config.yaml
num_hidden_layers: 13
hidden_size: 128
n_experts: 64
experts_per_token: 3
d_expert: 160
beta1: 0.9
Below are experts of layer 8 (counted from 0) of a mixture-of-experts language model. Rows are named router (the router's row for the expert) and show model dimensions 0-63. Each number is 200 + 30 x the weight over its row's rms, rounded and kept within 0 to 999.
After each expert's rows: a language model's description of what the expert responds to; "gets" lists some tokens that make up at least twice as much of what it gets as of all text. This comes from a sample of Wikipedia text that the model never trained on. Tokens count by the router's weight.

# expert 0
router,211,252,174,194,213,178,215,183,209,215,211,252,185,195,197,198,181,221,169,227,206,211,195,198,234,197,226,191,342,241,217,190,173,192,163,185,225,225,224,225,245,223,228,179,227,214,166,194,189,182,226,172,180,189,214,211,179,221,238,183,188,177,216,206
It responds to: Pipe separators in wiki tables of results, election votes and sports scores, plus semicolons, closing brackets and header dashes like ---|---.
gets: " |", ";", "---|---|---|---|", ")", "==", " /"

# expert 29
router,200,230,163,208,214,128,214,184,200,198,254,182,210,166,197,211,167,203,189,203,174,212,199,234,203,188,198,171,161,233,224,202,170,206,209,198,219,170,222,228,165,219,203,188,185,183,213,225,199,225,204,208,211,195,177,227,194,249,198,170,215,211,192,204
It responds to: Bare spaces before numbers, hyphens inside compounds like three-dimensional, and prefixes re, un, de, dis, con starting words.
gets: " ", "-", " \"", " de", " re", " un"

# expert 55
router,217,258,210,227,204,189,169,156,219,139,233,226,176,243,207,193,224,275,163,231,256,204,225,244,220,225,218,196,245,250,258,196,192,203,140,172,220,236,211,216,165,206,243,151,209,210,179,247,200,175,222,207,238,219,213,208,188,227,223,219,228,179,200,218
It responds to: Single digits inside numbers, coordinates, scores and percentages, as in 56°12′, 61–59; also infobox labels like Spouse, Starring, Died.
gets: "1", "2", "3", "4", "5", "0"

# expert 56
router,226,243,163,183,180,177,211,183,216,182,206,216,195,225,243,227,189,210,175,214,206,210,197,178,224,251,222,169,260,218,210,174,172,175,219,200,212,223,233,191,163,244,205,181,217,229,180,188,223,190,202,203,196,169,228,217,128,202,231,177,210,162,199,255
It responds to: Pipes opening table rows, == heading markers and section words like Notable, See, Pld in wiki-style structure, plus is/was after titles.
gets: " |", "|", "==", "-", "===", "\n"

# expert 7
router,248,229,160,178,220,179,188,201,261,182,187,192,240,145,235,167,156,218,188,234,192,205,195,220,261,181,189,177,208,179,203,162,214,204,174,156,183,191,210,220,171,241,216,240,305,175,162,154,182,169,226,195,189,167,201,193,188,181,223,184,207,171,203,204
It responds to: Chemical word-pieces like ol, yl, ium, hydro, acid, plus commas and spaces after adjectives or participles in running prose.
gets: " ", " of", ",", "o", " with", "al"

# expert 28
router,234,199,157,176,208,214,207,189,171,159,227,196,208,199,209,207,173,179,170,191,205,201,195,224,198,203,223,212,224,176,245,211,205,154,269,191,198,167,196,235,221,245,219,175,211,249,228,232,202,201,184,209,179,236,209,196,204,217,214,207,202,148,210,138
It responds to: Articles and determiners starting noun phrases after prepositions or line starts, such as the, a, this, an, plus table pipes.
gets: " the", " a", "|", " The", "The", " an"

# expert 20
router,242,213,167,173,230,161,188,176,186,170,236,220,160,171,230,160,169,212,162,194,225,180,225,208,239,185,225,153,282,184,222,171,145,159,167,174,196,224,201,224,182,221,231,173,227,228,177,155,209,162,240,160,191,166,236,181,178,228,242,176,252,166,195,195
It responds to: Articles, auxiliaries and sentence-opening words such as the, was, been, will, It and After, plus some table pipes and number pieces.
gets: " the", " The", " was", " (", " is", " were"

# expert 32
router,210,219,165,167,217,199,183,210,186,172,218,270,161,186,223,228,161,217,193,153,202,188,215,198,202,161,240,166,244,180,242,204,123,168,157,208,221,234,230,240,186,215,193,191,196,196,231,178,169,193,196,205,219,178,251,169,228,220,240,169,203,198,229,201
It responds to: Digits inside years, dates and amounts such as 2023, 1899 and 244,777, plus number-related words like million, century, September.
gets: "0", "9", "1", "2", "8", "6"

# expert 36
router,199,223,175,167,203,187,218,158,148,122,149,232,179,188,195,147,172,168,193,261,261,261,213,207,175,197,221,175,204,184,254,219,211,175,222,211,213,156,230,189,182,231,197,209,209,268,221,137,175,164,197,195,187,190,182,212,171,210,190,165,226,182,236,253
It responds to: Short pieces like e, th, re, le inside names and words, as in "Mest-re", "crad-le", "th-rust", plus ordinals first and second.
gets: "e", "th", "a", "le", "re", "te"

# expert 19
router,212,227,149,190,241,192,205,187,190,222,201,215,171,179,200,165,177,240,174,195,216,189,225,234,224,203,201,206,338,193,212,202,163,184,177,192,198,196,209,230,283,208,223,193,207,238,239,189,211,198,225,186,194,157,216,217,195,212,204,213,219,206,246,148
It responds to: Pipe separators between table cells, especially after a name or number, plus closing brackets and semicolons, e.g. Meyer | South Africa.
gets: " |", ")", ";", "%", ":", ");"

# expert 46
router,215,188,180,236,246,167,180,230,213,193,182,213,140,182,195,176,208,225,195,158,200,162,207,233,205,214,245,184,224,192,148,171,175,182,257,176,219,149,187,218,238,227,199,188,186,238,185,146,204,180,207,182,207,164,201,154,262,225,235,201,188,177,229,185
It responds to: Dashes, degree/minute signs, slashes and spaces between numbers in page ranges, coordinates and table cells (255–275, 11.23°N).
gets: " ", "–", "°", " (", "/", "′"

# expert 24
router,207,162,167,216,225,243,175,164,168,185,181,273,193,189,197,203,190,164,198,214,215,208,232,206,201,253,219,261,154,229,196,191,216,201,211,197,186,217,164,183,202,144,221,231,207,213,215,176,236,184,215,229,184,151,204,125,205,237,259,180,301,233,174,144
It responds to: Commas, "and", "or", "&" and semicolons joining names or places, as in "Earth and Planetary Science", "Gold Coast, Australia".
gets: ",", " and", ":", ";", "),", " or"

# expert 37
router,257,172,177,238,213,143,173,154,178,254,202,233,166,190,204,188,157,212,186,148,194,200,248,229,208,181,235,221,266,233,203,195,205,183,189,136,166,212,181,148,184,200,254,166,214,179,147,169,136,168,179,203,249,168,245,205,190,225,222,184,205,203,218,188
It responds to: First digit 2 of years in ranges like 2017–2020, and label words opening notes or lines, such as Source, Note, See, Re.
gets: "2", "3", "5", "4", "D", "W"

# expert 9
router,204,214,180,209,190,168,182,185,200,196,243,229,231,165,192,174,191,202,173,208,257,205,189,209,234,156,232,169,222,222,203,191,174,173,268,190,176,158,201,204,208,201,208,177,206,199,199,179,229,197,219,184,209,222,258,185,197,206,205,216,261,167,212,215
It responds to: Line-break tokens ending table rows, list items and headings, especially in country and personal-data tables; also well, also, while, non.
gets: "\n", "==", "|", " at", " well", "==="

# expert 1
router,231,191,190,146,234,171,205,221,157,200,181,174,117,150,201,176,209,237,187,211,214,243,255,223,248,224,261,165,235,204,198,190,213,180,212,179,210,199,241,186,170,201,166,210,190,222,219,161,176,210,200,178,178,163,265,182,268,222,192,154,147,188,182,167
It responds to: Digits, signs and separators inside numeric table cells, such as race times, scores, years and grid references, e.g. 1:52, −, €.
gets: " ", "1", "2", "–", "9", "0"

# expert 21
router,209,245,172,197,212,190,198,142,157,207,174,224,169,193,249,168,188,220,191,159,226,173,223,185,213,199,245,256,167,227,273,220,193,200,169,173,225,220,214,206,206,206,178,159,228,193,189,203,246,153,227,193,182,196,236,239,204,170,214,229,168,166,190,179
It responds to: Word-internal suffix fragments such as ation, ment, ent, id, cent, form, plus inner digits of numbers in tables.
gets: "ation", "7", "id", "it", "ent", "ment"

# expert 30
router,200,204,168,157,220,201,152,210,219,181,261,233,177,154,176,148,217,230,189,205,217,214,195,251,208,187,198,206,179,274,192,167,198,221,182,252,245,185,198,252,251,208,209,120,207,227,212,201,203,200,221,223,230,186,221,207,153,196,214,260,163,180,185,224
It responds to: Final pieces of longer words, often suffixes like ence, ance, ture, bility, as in "Venge-ance", "glu-co-se", "in addition".
gets: "ing", ".", "ia", "ry", "es", "ance"

# expert 12
router,192,261,155,188,196,190,250,178,208,208,203,189,177,199,181,239,163,191,250,181,251,233,283,261,199,233,225,186,191,213,239,197,176,180,202,205,206,198,223,190,158,238,185,164,203,236,129,221,178,238,258,187,173,193,134,210,249,196,189,229,226,215,184,161
It responds to: Prepositions such as of, in, on, during and after, often right after a verb or noun, as in "published on", "resulted in"; also list-item hyphens.
gets: " of", " in", " to", " on", "-", " for"

# expert 23
router,194,184,171,173,267,184,194,195,223,200,203,166,184,195,139,197,201,159,158,207,196,190,147,189,196,180,222,167,252,192,189,186,199,155,202,210,202,154,178,188,139,179,218,193,232,272,170,175,223,165,206,245,177,210,219,168,228,203,225,205,219,165,260,198
It responds to: First syllable or capital of foreign names and places in lists and tables, such as A, O, Sa, Ma, Bo.
gets: " A", "o", " I", " B", "A", " T"

# expert 4
router,225,189,172,199,234,169,188,241,190,191,200,197,178,180,244,136,162,183,185,175,206,173,219,194,190,185,191,188,216,188,253,226,174,208,148,195,189,199,219,235,184,212,169,167,202,182,195,190,178,215,205,145,240,193,241,213,114,207,202,205,270,223,196,149
It responds to: Sentence-final periods, line breaks and commas ending prose or table rows, plus clause-linking conjunctions such as because, while, although.
gets: ".", "\n", ",", " and", " that", ")."

# expert 5
router,188,233,179,223,229,164,258,220,247,171,187,173,218,170,197,212,166,213,188,161,164,176,159,212,199,210,194,218,207,189,261,221,234,161,189,181,200,264,180,230,191,222,235,220,190,177,201,179,232,171,251,160,154,198,202,138,162,222,189,173,203,168,254,238
It responds to: Single consonant letters like c, t, g, m inside words or abbreviations, often after a capital or hyphen: PostS-c-ript, Ety-m-ology, units.
gets: "k", "t", "g", "c", "f", " P"

# expert 44
router,222,231,189,201,209,191,201,179,204,132,228,252,210,191,217,191,161,221,181,179,224,153,211,188,223,131,201,152,223,182,236,204,144,162,145,178,203,195,193,223,160,235,238,150,217,219,197,158,232,163,220,186,233,194,234,223,202,215,237,143,243,195,206,198
It responds to: Last digit of a year or number, especially birth years in biographies like born 15 April 1983, and coordinate or time digits.
gets: "3", "7", "5", "0", "8", "6"

# expert 58
router,184,251,179,210,197,192,172,192,176,169,204,179,159,183,209,232,211,184,155,192,211,148,198,226,254,203,209,198,167,194,245,228,208,194,193,160,223,214,196,195,241,219,201,210,193,230,144,231,239,200,169,187,201,212,233,163,141,205,230,156,233,162,207,136
It responds to: Inner syllables of foreign place and personal names (Arron-di-ssement, Copen-ha-gen, Trelle-bor-g), plus digits 7 and 8 inside long numbers.
gets: "7", "en", " in", "ra", "8", "li"

# expert 54
router,221,150,184,203,194,206,204,194,188,220,125,221,241,200,237,188,229,184,182,182,157,171,248,223,195,187,227,158,242,199,225,202,193,199,168,180,213,208,145,209,140,206,161,203,183,285,208,243,225,189,212,233,234,201,228,212,158,193,227,175,222,176,217,228
It responds to: The ed ending of verbs and participles like foiled, diked, ribbed, plus closing parentheses, quotes, and was after names.
gets: ")", "ed", "\"", "d", " was", "),"

# expert 10
router,212,187,224,229,228,226,139,187,186,199,197,233,271,176,198,216,163,216,206,216,217,181,210,194,218,251,240,171,167,205,211,217,197,187,229,166,214,153,198,189,221,167,235,205,190,228,126,158,223,137,250,198,207,208,198,177,239,184,220,176,188,198,236,148
It responds to: Bare space tokens before numbers in table cells and list values, plus taxonomy-box labels such as Phylum, Class, Family, Kingdom.
gets: " ", " also", " Phyl", " Family", " Class", " Kingdom"

# expert 41
router,207,221,189,191,230,212,160,158,193,198,244,212,170,204,249,162,204,207,148,294,201,164,187,208,196,227,181,211,195,209,242,210,172,197,172,181,192,291,209,214,177,222,237,180,231,199,214,246,225,184,230,226,266,207,203,175,134,259,230,187,215,156,187,217
It responds to: Single digits within numbers in years, statistics tables and track lists, such as 2|0, 1|6, and number words like nine.
gets: "0", "9", "3", "4", "6", "5"

# expert 33
router,235,186,206,191,218,189,209,162,160,186,241,194,205,213,222,183,187,227,177,225,193,160,248,216,221,142,159,191,265,184,195,179,162,192,140,198,217,206,221,169,208,226,200,221,240,216,280,192,176,205,227,187,194,159,180,180,254,219,217,239,218,205,171,219
It responds to: Words just before a proper name, such as nationality adjectives, first names and of/on inside titles (Russian, Federal, Jamie), plus table pipes.
gets: " |", "-", " of", ":", "|", "="

# expert 50
router,171,242,194,209,226,193,187,175,160,190,204,228,230,235,198,218,228,204,196,172,211,117,197,155,165,255,225,171,240,203,139,203,197,175,193,205,231,199,149,233,128,184,236,191,254,191,193,195,218,179,193,196,173,252,148,204,221,219,219,190,259,178,189,212
It responds to: Subject pronouns and articles starting a clause after a comma or period, such as he, it, they, she, the, a.
gets: " a", " the", " The", " he", " was", " He"

# expert 38
router,241,211,169,172,231,159,183,175,183,171,235,225,169,170,231,159,165,209,164,194,224,181,228,209,236,191,222,159,278,184,222,164,144,159,168,176,195,219,200,224,177,222,231,173,227,231,176,154,205,160,240,162,188,164,235,182,172,230,239,176,247,167,192,197
It responds to: Nationality adjectives and common given names such as British, Danish, Robert, Ernest, plus "the" and title words in lists and infoboxes.
gets: " the", " United", " British", " South", "|", " Robert"

# expert 6
router,223,212,179,184,206,172,199,186,188,172,192,228,127,192,214,149,188,220,174,238,185,235,201,189,240,179,244,206,178,166,184,136,193,165,185,201,214,210,211,214,262,227,233,189,210,239,198,155,201,222,203,155,198,189,239,211,186,201,215,193,213,156,217,177
It responds to: Opening parentheses and quotes after names or terms, as in "(born", "(diminutive", plus math braces like ^{ and _{, and dollar signs.
gets: " (", " \"", " =", "'", "/", " –"

# expert 45
router,151,163,162,221,248,229,194,201,246,180,233,249,172,213,226,209,185,210,243,254,174,190,168,233,205,196,160,191,165,246,224,161,184,175,210,192,224,220,190,208,220,204,203,253,218,184,124,180,194,182,217,227,189,217,206,166,223,248,232,170,228,209,159,151
It responds to: Prepositions and small number words after verbs, such as in, of, by, for, two, several, plus colons after infobox field names.
gets: " in", " of", " the", ":", " by", " for"

# expert 31
router,218,223,163,205,200,183,170,192,219,195,224,234,237,175,230,156,163,205,214,193,272,163,228,233,268,233,184,149,223,170,164,224,161,205,139,210,160,238,207,205,232,220,174,213,187,240,206,161,145,212,232,231,223,207,197,186,207,207,220,125,221,179,193,174
It responds to: Middle or ending pieces of proper names and words, such as al in Arsenal or Mineral, plus hyphens, list dashes and mid-number digits.
gets: "n", "al", "-", "an", "a", "8"

# expert 15
router,235,191,142,184,180,167,181,163,192,231,238,205,252,205,210,168,159,187,195,185,240,151,212,235,238,210,196,155,236,206,221,166,158,180,246,152,197,241,177,207,221,187,194,174,233,251,209,229,200,150,247,203,210,190,227,173,199,237,221,161,281,226,221,223
It responds to: Tokens opening a line after a break or heading marker: list dashes, leading spaces, ===, and first words like The, Distribution.
gets: "-", "\n", " ", "==", "|", "==="

# expert 59
router,221,176,186,206,217,199,194,199,254,174,257,232,195,182,213,155,213,211,177,147,242,242,179,223,220,198,169,172,207,159,204,175,153,154,217,170,182,231,173,131,206,253,246,219,192,189,174,187,228,166,218,202,211,164,169,180,207,182,212,186,217,158,188,188
It responds to: Short two-letter pieces inside names and words or sentence-opening In, On, An, as in Vis|Min, R|and|le, m|ud|flats.
gets: "in", " In", "on", "In", " and", "un"

# expert 27
router,235,172,164,217,219,192,160,166,218,213,267,231,197,217,177,103,166,260,214,231,186,248,254,221,220,204,200,276,188,217,149,171,145,220,224,228,170,180,199,215,158,237,228,199,184,182,223,194,211,184,220,222,175,198,216,179,169,208,188,151,212,205,265,208
It responds to: Inflectional and derivational endings such as ing, ic, ive, ous, completing words (fishing, meandering, charming), plus with, where, use, support.
gets: "ing", " with", "'", "ic", "es", " /"

# expert 48
router,195,141,174,189,209,195,156,184,160,176,269,171,146,158,229,225,179,218,194,184,253,236,225,216,182,171,249,164,238,245,210,178,213,188,155,186,206,213,184,203,189,232,233,195,206,234,197,205,223,184,220,192,239,174,244,201,229,224,207,253,229,186,256,244
It responds to: Ending syllables of foreign names, often in tables: da, aya, aka, ia, as in Oda, Jia; also initials' periods.
gets: "'", "0", "a", "ia", "ma", "da"

# expert 40
router,202,198,170,194,210,152,171,230,204,200,196,240,200,248,210,195,177,231,174,208,238,172,288,169,209,154,143,149,210,147,163,161,179,217,221,207,178,234,248,204,179,192,239,203,230,199,216,218,192,191,244,202,156,166,209,205,189,180,249,270,263,146,205,192
It responds to: Possessive and subject pronouns his, her, its, their, she, plus mid-word fragments like ac, tri, gu in rare words.
gets: " his", "==", " her", "'", " its", " for"

# expert 3
router,241,212,174,176,230,161,190,173,182,170,240,227,169,173,231,157,165,212,163,197,224,179,227,207,237,191,221,160,283,184,224,170,147,159,162,174,199,225,203,226,169,224,230,176,229,226,175,158,210,157,243,157,190,165,235,184,176,231,239,178,254,169,195,194
It responds to: Final digits of numbers in tables, years and percentages (200'8', 92.5'0'), plus sentence-initial He/It, public, Congress, degree.
gets: "0", " He", "\"", "9", "5", " and"

# expert 47
router,192,304,180,212,272,219,127,187,211,236,174,202,169,205,259,230,177,235,195,194,201,179,219,200,218,166,219,192,174,209,214,181,191,197,194,167,201,151,192,207,188,216,240,199,217,210,221,160,190,178,246,149,230,155,220,153,178,239,203,177,234,168,178,230
It responds to: Relative and demonstrative pronouns and function words in running prose, such as that, which, who, it, all, one.
gets: " that", " which", " it", " who", " one", " but"

# expert 60
router,204,164,180,188,199,167,173,205,210,207,214,207,290,185,177,228,140,226,187,206,155,159,210,213,222,259,200,180,231,245,263,181,244,156,201,197,198,211,170,248,199,233,192,211,190,224,177,197,206,192,176,218,262,163,254,196,211,200,205,171,175,182,170,170
It responds to: Rare letters and capital abbreviations in names and tables, such as x in Nixon, Z, J, Q, ITA, MoD.
gets: "i", " S", "N", "S", "z", " K"

# expert 51
router,222,267,169,235,178,171,193,169,222,217,230,239,232,198,286,173,174,106,215,179,241,155,209,236,225,227,235,163,216,187,172,210,188,172,207,164,192,206,193,263,172,196,169,208,224,240,223,116,246,186,203,155,181,188,177,193,146,225,237,243,207,177,205,192
It responds to: Short word pieces in the middle of names and words, such as Girls, Kerfeld and Femke, plus table pipes, spaces and digits.
gets: "t", "|", "y", "er", "d", "9"

# expert 61
router,201,178,168,167,206,166,221,220,227,156,187,214,187,194,165,117,170,196,143,197,219,235,212,161,203,187,205,182,232,265,237,197,156,172,209,187,208,192,178,192,177,213,215,170,247,219,238,200,149,163,209,183,195,194,193,155,164,183,246,163,201,219,193,188
It responds to: Inner syllables and agent or noun suffixes such as er, ant, ator, ion, as in "ins-er-tion", "obs-er-ver", "parod-y".
gets: "er", "y", "ant", "or", "ion", "ers"

# expert 22
router,212,269,161,205,222,176,231,146,149,206,181,228,172,192,207,206,183,185,190,260,215,193,208,239,199,191,210,232,185,177,246,177,178,203,192,212,162,227,255,206,238,154,249,174,217,238,171,203,222,193,186,178,251,194,178,135,196,186,204,187,183,172,238,204
It responds to: Plural or inner s word pieces, as in isobars, bans, Sensitivity, plus modal verbs like would, can, will, should.
gets: "s", " to", "%", " not", "es", " would"

# expert 11
router,210,175,190,169,226,176,187,172,151,180,199,198,152,170,226,209,180,138,195,187,169,252,238,230,202,194,201,150,154,195,259,170,203,195,160,200,169,236,211,241,180,218,228,171,233,238,143,177,195,172,266,211,235,185,184,178,153,200,213,206,207,156,190,211
It responds to: Digits, especially the leading 1 or 9 of years after in or a dash, as in 1968, 1997; also late, known, among.
gets: "1", "9", "0", "2", "8", "7"

# expert 25
router,242,223,150,241,239,146,207,146,146,193,203,246,227,238,214,215,220,186,206,247,212,173,236,192,214,150,258,195,187,174,207,178,165,198,181,210,165,215,221,182,233,184,218,179,215,220,145,174,219,167,195,201,221,153,186,180,189,198,195,232,233,193,246,222
It responds to: Possessive pronouns such as his, their, its, her, and the s ending after an apostrophe or in plurals like Semifinals.
gets: "s", "'", " his", " (", " their", " its"

# expert 8
router,235,216,174,171,233,163,188,180,184,167,233,226,174,167,235,158,164,204,172,198,224,182,227,203,233,184,226,155,280,183,231,165,142,156,164,176,194,213,200,221,172,232,229,173,232,221,175,155,206,162,242,156,201,166,238,184,171,237,238,175,249,173,197,191
It responds to: Periods, ")." and line breaks that close sentences, list items or table rows, plus place-name starts such as South, Mount, Hel.
gets: ".", "\n", " (", "5", ").", " in"

# expert 53
router,218,233,194,171,212,177,214,181,179,193,249,227,217,152,203,190,174,173,191,205,204,202,192,177,199,210,165,199,205,177,228,201,177,160,195,139,154,214,210,238,158,204,193,188,223,183,225,159,227,213,306,193,207,206,231,219,133,166,242,156,211,188,175,152
It responds to: Early word pieces and prefixes like ex, Con, Sur, Pres, or syllables after Re, as in Re|ad|ing, Sa|fety.
gets: " of", " S", "1", " St", "S", "8"

# expert 18
router,229,211,175,214,204,204,130,214,220,179,230,196,202,174,161,218,188,166,191,205,164,215,236,202,208,274,193,174,185,167,198,194,214,204,135,157,210,200,212,217,189,187,227,211,188,186,209,143,200,191,202,199,201,218,201,214,221,212,217,174,182,196,220,145
It responds to: Forms of be and have, modals and adverbs after the subject, as in was, is, been, would, also, not; also some clause commas.
gets: " was", " is", "ly", " as", ",", " and"

# expert 26
router,243,212,171,177,232,159,186,178,184,170,241,224,165,172,231,160,166,209,162,194,224,180,226,206,238,187,224,159,275,185,222,167,145,158,161,175,199,217,201,221,175,222,226,176,231,227,175,155,209,160,242,158,194,165,238,181,176,230,241,179,254,169,196,193
It responds to: Periods, commas, blank spaces between table cells, dashes and "and", plus letters inside Cyrillic words in tables of Russian names.
gets: ".", " ", ",", " (", " and", ")."

# expert 49
router,248,210,218,193,200,146,195,194,197,190,222,229,158,183,188,216,182,209,130,157,211,173,179,230,231,227,221,201,260,189,246,223,187,164,173,150,232,255,230,206,229,222,238,222,225,160,246,186,248,202,208,167,261,152,200,202,157,182,188,179,226,240,220,212
It responds to: Plural -s and head nouns ending a noun phrase, such as States, season, University, century, series, as in "Dominican Republic".
gets: "s", "ation", " season", " States", " years", " University"